config.yaml
n_layer: 12
n_experts: 32
d_expert: 352
routed_scale: 1.41
balance_bias: false
router_cosine_scale: 20.0
norm: "rmsnorm"
tie_embeddings: "early"
beta1: 0.95
beta2: 0.98
Below are experts of layer 5 (counted from 0) of a mixture-of-experts language model. Rows are named router (the router's row for the expert), down (a neuron's output weights, with its number) and show model dimensions 0-255. Each number is 128 + 24 x the weight over its row's rms, rounded and kept within 0 to 255. Numbers have three digits each.
Before each expert's rows: a language model's description of what the expert responds to. This comes from a sample of Wikipedia text that the model never trained on.

# expert 24
What it handles: Articles and determiners the, a, an, this, each after prepositions or sentence starts, plus digit groups inside geographic coordinates and track times.
router:139125140094139156127170141102127098137125139119161113147137114108138167159115135136124112165092097127170104178142188141095121100138130137142134106139102121077130126143111117131104150126159116135114173140156144117092139107152116093134105135140118198117141170120143120170138157123140112138084101132131145098149136122103115138134113122163129134142137085137189113112130137124122088092118093116110134115163095145159134130143118101150114149140122148157117148119145152135128138177150121142132154114148143115167146118133116088129118110141154113114131134114116173097124156082134162139102125117153141114083144183169108106150165142112120061170122104105161102116159114161113123122132119109113152124119171140176123119134188083190138119147126119096109113167185132096139112124147075
down0:119129120108148190136143130114164111145129102181140122151188132160163088101088122171141120186132139148143078109144111114104113150130121127164101174147114120141120129143118136147128092132120131130155098146141111104104117145148141149099147147080119142122103144129142082133120155151100143133133120151116101067166156170129109144081096142149123133111171143148104172097146108105115112135154132137164116155089135107129161139119131123156142110133133128112122150118103150128149175123121164114129158110133126140093137112182141109094105145151127108124139090134140081150121114108087136117157131137112126145126141150184155153159108134107172095125154147194111135130095138111102112166110102127113173168141129130145105126086079135144137122175127147171092129151114149124132093153109157

# expert 21
What it handles: Word-final s ending plurals, possessive-like surnames and compounds, as in hit-s, Hammond-s, König-s-brunn, plus ers, ed, ies endings.
router:127163136108131107152101143152155113127139131126096107102155076110178145094147124137114123106131138132104135144124115092141104124126108118146141150141148136060151149106137130136076096137138109098151117147067114100151114130136120124133148171125109121108115111107114113109128087149137176126188134125183114151095116098112146130137182128148211143139126137096114125146145141159113110137123152133122145172156155174161152134101114169179116122174145121113119137133120071128145137156146144116163142138129169124094054178108127128145144154121141133133167100124119084104137120119126134127094106139084111087137113128118119152122130167180138098137126130125104136109122134146141151102124146121145095148076123133174166135095144093160161125145125110104098130138147139139144108166117122
down0:161119127085133151136121124123121128126129098160127085132166131131124141108134127131145097190136155160121132098157099136145138185131110129147065153113123082110126131118130136097140137121108097120164133145116068129124129151127133155122160122118138085074122151158107103091120140081136167128115133142122129107189188169130146108056159141144113133133121091150130140122160120127100146101122140102153107141112134137137144101128126147147118135152149175168125155108108140098160139102117149095130125121141145123109161109140168134113094163151128107105139109122108082166097174072095126097135127107125116109152119130158146171113114115116153137137203121149118139111119144120156130152109114147146134127130182136118097130101127184118134146155101121166107107163151142126111154158084154

# expert 20
What it handles: Forms of be (was, is, are, were), modals, the word to, and two-digit numbers like 19, 20 or 30 in dates.
router:126102126152145120134104125149150079136121114127138128126157111126083103144113155139108135088138133121099102115163138141145126117115133095139135098143113118162127123104086130153126088105145111091112142137142131170113109117156118086146156093139160094089156168138135113202113091140117130125171135127095136173127146141127126118117135087086141144139116094114110135110115129110073147098128138125151118117185145128127130089156130120175102127151115138109158136112124132116144143057129168114128084145130126111065088103124121114150123114129130143104151125126139080138118146089170161120155223077124112123170101155123143128127128142124143124131122140139144124116129095133126145094138135153064110112128095100130161178104128110147113074165146146180114141136098123116125130150132147
down0:134129136123139151135104101122097168135150102134126114160113129134179119099098093140117130165091148085172136153133107124120112136131097164130122157147101107075115155116115113094124152119089105138175104133130113147114125086115121174112156124071086102114109088142128105102063159127123124108170137145120135116154180154149120160108130080121112113123130154117167130125153155131103138157162149128134125173102141149155135153113144120118123137160147068129116086118105185107137136141101151076140169095141080163173135128138155109087111135150125091132109117173123092123101136121111091108140127115104151119147133108128116133155140134137141139123174155158097098154115149103161144120113137155114178164140152100118120079100083122094141102137149115151114132151141124122131135135116130

# expert 0
What it handles: Pronouns and relatives like it, who, which, he, plus final pieces of surnames before verbs, as in Sho-re, Re-ade, Vall-ance.
router:151130154140107142110156143114127134122121143180170173109139150118129123128111125092138166131140084140148120191117129123145104174106113195148107134103150093147134155147142129132118139147195121080120124084095169112120107123132130099147157173121159132128097112095124160124118119131127166144133143126123115148141139162139154151117150143138138121089117156154117150109145132149098151119099121126123115158138091124113092168150100146135148160113095128086126086129122151109102121175130138164126122175153134144119108116144111129124098130134115143131164115111122108155143121159113067106161131156131113163097101127185112132145083135119143163114144104133161127123122091114116147127122107162174168121131094151119110061143170086107146161151150068122149120139166154153110130143102161
down0:151126137118100160152109136123126153120159108146143117145156109108154107105103112165149106205114120143116114110180115118122142148137143130131093162176127122103093153131136139160130126117096138131183140149126123131095078134162151134148118133139130101109120143133131102129102119098132159169175114130117156085168166172112128156115117190120134132112130122126133150099127125097101134123185126132111129179096129139156104123149136140175111132127140147113111091134105129073083110146097171075156126132124112146081143112133107110082090147139140111094124107121129103160090138111061126111102150139130135128137113148153150141140113133086145105124137159183093119153147141086152131129135088118137115172085158116141124132076111136102127136134131135164121103107132121100149121143107182

# expert 9
What it handles: The word of (as in place of birth) and the, plus mid-word pieces of foreign names and titles like Ke-il-aniemi, Ja-i, Wa-y-ne.
router:110134118143144145121117141141143149138113137163160115155149146131147152117165132101164128123129129142137128128079138098117121109115068213108100103125151103123147156157139131098109131132130108219122170128190114127096117144152097100126134120135095093142121157130092143112177151106148157118113103136133097126114163129082130113140142149115120104120151108156133136195128103173121140119138128144110160112170130163083128138127089136161127138113166123113113143127153154115113120150123150124138141149122103084120082169139122092114125150118118104129120112125114110107127156111155154104161140120087117107140185110214126126132113141173124135153140121094121129125130127142131126126090111141126108118084108165132144112083126151132139174090093141137117099118113124165102163134090115
down0:141165144099097169120097124070135127099144110135141120182137143141176123090110125149104148188140192159116134083117100157158117130151114126140105140162123078151123158116135156139110127149140096111143115153123093101103118112099152141107130104098129149106111124147174079092091128150130100121173122117125132110157180144124136147071123143153139166091132163076136139144127086080089122143145145120155154179126094102136125127144138146142143133124151146125100125112111123127099127155099153115180141115142116128111148137162113099104095155171114111127156107124099109099115122101095142102115078110148136122089148132127163112136116138120128084115129152201119120114140154131138124164128114112127150181130140105133121135118075116133122121140100123145110138137099156134161118136162125

# expert 14
What it handles: Word-initial stems and common verbs or nouns such as sent, played, took, served, place, film, often after the or a capital letter.
router:139120142115145114115097120190064144149146121145107119112110120122125084140139106120111160109138133097132204118110088116132153134116150103110124122126164141106139135128134086158074139117127088120118123108132127129118117125133120134144132128091177121137131122138110151105179170124084104147143168160129099119123133121109148098160169124172079108098141120117125160106118151125149152122076135082128123141123104176090124094146147144122131130181073145129097158095130155109103111135129126099152130163096119122125088056125098129120114183121109159128123148107141116143118117146147126105183125092166133119172127080106158126121132137133115121152149099121093089160127144151153133143125107146126166117121068142115088116130147123120090164135134117081134108097126121161113152125140131
down0:120161123051139156141142118097125146133134109199125140156151114147137126113110108126140127198111184112133098132135119124134132164128114137113108172148141070110089130120110128154143107143130114145138093167110129145120122113146105146108157146081062131116100115152119088129094126115127152152130133128121143060140165143124145158073118128163119155123149159145108134125158137112132137139125103133145131184120113135138108142147114164148116123134139152121131142086131140121146148073135151095140130116121131116091127113168137103084082121138126114156111133119122093097128166068096141133134100116126136107154090109155143132137115124078140098128155155212084112123142165089154121161149146105129144130146159102128120113083093138105162119148114086141124141136129143124145143125121144

# expert 18
What it handles: Hyphens inside Arabic names like Abdul-Mateen, al-Din, apostrophes, and word-initial prefixes such as de, dis, He, La, Geor-gi.
router:086134154120113132149084173119133111117126137126103130128144124152128146116101123162141136146162133182125124111132069143113117128149081118109127108140113097156119125155165132146133100103106031152133103162095114167141106141143118137175159120120154177083155118083108109123151118098153099101116146113087106140133138141130184148120108106136128136124103136114135125148120111138100102129139153127104141113160158172120127145152147113153113142102103143129127137128145090101151097141131105143129149140101079126165114100114152106109150102155102132169128134166124146160143168203185154098131116117117089097126132124106108118173087124116090119142091115141173099141106144097162096098115128136114124108149166124117158113149141125101142133154114113152111159118119117109116163148095164
down0:125138139110124198150135091098110108164118105157129152141141094128144095100111077134144121158112171129196119124141096118147131147120091088144111154174113142110134090128107111115135114140133131117172130146124184120118138086134118153089100110098097119096153141148111098151091128092123118167171125146127122113151152138119134156098126150163142168135126166142137144118177129080104137139109108118141127182141138153140120152115153178142105130143130141131111112144138131161161136116078162132130154110093127145134150129149165118077095140142104118127145094140133071128115103091085137102118105158127144139156122109142180125113136161127178118115141156156098146165095141117087125137124098122129141152125129089108120094095112134108092118145117090160096083107103143134118136149105155

# expert 22
What it handles: Leading capital pieces of proper names and titles after a space, e.g. P in Premium, N in Rock N Roll, Y in Yuan-Kai.
router:106136106144179113121108139110125098126142151133125138111125119121180123128109076181148097136138159136123170140168091115138115139165075078126116149127072138106136121053111128154113141122117123098112114120167138144130136131138120129145152093156179184114136093125147156125071133108113147136111125089153194137166138129122110108140109116079165110131135123152124146121144113126132069116165124133112116076139138131156110124120124147127138123105134154101116099166149095133093115129159158108134163117130085128138089148120120119109106164121130053088130116145135139102109130142111083175086204148145120110098106137155137149158119161165108123101147125124111148131113156129129122168123124131149119149135142135132160131174126123143138126122155104144127144122091115117165146124145120
down0:155108190096157136159149171113117127125166116189142140146128131139144106134126117129159141173131118129144143116137055166147141150089090115183130163166104126133121116121134123112098123130124112145155121127130113141099105124157120150122130113103114126096128125124147103102117131109134147170160140128129141097175128142127113176121120126153147139096162114149128168102145138099123134154168133150168139157127098124137139141129145110170115111139136155130074101125091162128128173128115170031139100084089133126143126149128158128104129128123107134132163134110133089133113153101101128142147107099129116166184125133141137133152146173128165099140162137150100093161094147085108102146120130147118157144134150089124098114092092125141145102145127124140064134141125153081155124127115141

# expert 17
What it handles: Inner pieces of longer words before suffixes like -ation, -ed or -ing, as in exam-in-ation, program-m-ed, disting-u-ishing, and words like father, own.
router:142120146131141130127120129157130131156047151126120155108128157127125123107131159135160126091120143110141089122139098068137111144119075192125189132130158116076111136129131123154167138135084127101129157107145122151078117144118128103107132131121132129125144126122150117095124115144156113138117126146169150145127149139164146109118124122113130129098155116108118104184136147124161129108179147134093120130127144150149149125123142110128168095199117098104085131132161105133116146107157135155160116129118129125098109078136157107104158154120134138132119141099111064119151068136093142132106101103085084147101116147107113115166116118143127101146149144173154097107115121101131118128102130100110137162138133155115123140075177099132162049124109146166119130110155152133114118119115134
down0:165125149113160137160150131123134121115119113144110121162172090115120144126115120139140121195132174123149105087144100132139152157091124147168088177164117121121114099128132137144121151150129107107115122161149148132120147116137134189132112096113162133113130130168139126140078130136129184148143147116133165101188189131084089127105137113134136123120157150133169133143140152126104107163201089114145149184081131139162131146133144140156123104138130133142094113084114149137144150103104149120144162100150120126122169106140152116121110132144132112148161113160120083133127100110103157121099115119119131145132144103165154134139086155119168118126177165183099083107099157101128148160134131126124131174153118112105125119094096109123132106145112131134090137151142113106086145149110125

# expert 4
What it handles: Final pieces that complete a word, often before a comma, s or of, e.g. radi-o, pian-o, bandwi-d-th, hardwa-re, New York City.
router:139109145149117106146154115174156125144099114107191114125095081118130120148128107147134118170097132147112138139134130132118118117101170097141181113106161157120124112122129114107188130115113151102085146123131133116120098162102123137090124149129132132123134104161118144128143127123127140133150099129181142137113142172135128187140124120141127139143103111162074138135091099142135113138115147169150153126117142162092113098107134151120120149114168124107133117069144127130172149104072132141134111143139143116157143200127135120115149132144061136136128124141123108140142054149094160099133091148139134131087207188100099154151102127179138104159105103136136114144135110134108125105146149082164136123118130112111128095104120132129129118115124171098147142101133144103152096120157151
down0:129153130122137169126153132118139162151087121151114147154147140122134107095139104156161115153143143151152120138153087111125094145107179155136091145161147059151129115095132157133148135121096107129132095165142105106088092143165159171121141169129124107115114141145147113120121127114119170163138115138091106102174163145103112144118139146132184113142129136122145176101114093138118172140141116144140137172103104135121153160102153129154123106148164157118125120100133162129128116119102146099111135117119108113081145117138138106078134120145114104096148108121140114164127153143095105123145092113144124167135122099157169112141130124159145107127162157181058103100085144097117141153108107135122164147085137081137094118091084093133097125167117151151127109145091130118115088153123118

# expert 26
What it handles: Final syllables of names and words, such as -ne in Arlene, -el in Carmel, -u in Shatuo, plus table pipes and said, history.
router:126153145133133102135107144109119138170143138129143154122140136116141121144125153184128137119142091166124143093167191151150138153144102095136106165102128111116104131104109153128122111170145143123127137091125127098151150124140155109138088118209107095137155174120133140098123151134113135114117145129139145121156120144107178126128177152117093181103128148153103122187181134150153138117084129120105153158166108121129141097147121139128155109094129150123149131167156112136130138147081166110109114166143172162124133133105103073104109137134069117115142154076144122114102127090121121113149095127134130106155124113096131132072122156130116141125164127167126168130158115123133149156119163112136106153109121121139148129159177144109123126158116072085155133129133154125148166106115173
down0:165132128100117147120120154127141137163119121145129144166149131123150113111128121136137131177130148150129106127123128082146119171136147136168092142156140111073107125121161128130131093122116114172191106139131120106113061113120122139151127146107115060085117149168157098098099123130138135156148134156108122097169166130133156166113095127137130138101142108104122176100123123113133181157155160109137099164135135140165171127131145137142157117113137124132090120145077153098125143097083155074125113100105134133109153113131145121098095151158122135101154158133157117136129129133097143085128101125106131105125091138140142143151146156113166123095129191164124126116145118092131156168121069147130176140122135110125102138100075131122182137152113113144136153146112103106097145137127170

# expert 10
What it handles: Single capital letters starting names or acronyms, such as S, B, C, K in DNS, USPS, Camelia, plus ing endings and decimal points.
router:123116119162112127154147132123099169100139141115080103132070103121137096129139112102149163143102138103121096115125076092122126137084152183120151149109145146180134177126128118154082135110127141152196125142096126133127126128123156136155159116104124112115119115151167103104109139133132148129104117155156150091085126130123140146105100111111105139136139141145184148128139144122206178125153113163103171150103147115115145144187142133116097122112069144109091150151104122098139160095128116152127136166139107104136125120094111144149153116147155137111096075119093115154128119124139084098114097116140132141102128158088118136127118115114095085146088127118116152088126135147109141103145145123135134136154076137149105117141116123066123144116153164103106146117130162145125141145138095
down0:161173170117139160141112125124157142135125070194139130149146115144154099119132096141129143201123155143145138115156100104125138141109118136160090153134089086140105142138118144132107120121113088123177120159122108150126125129109104146106118145088107099109100154131126113108103130158148146161162130133140136118157200128118104147071136138135124126093108132112125125123144115122104109140165144099148172153149117125137120131132157131137111146139140175117097131122117126159135127159105150113193143132110082161094118124168183121091109136155116113145094104133086072131140144116113141107140150117164125158128147122166139115179132122143159097133172155181099096145084164103142132160094105103130181128112134108118103125125110117096166139146121090132132143121126148107128139139103159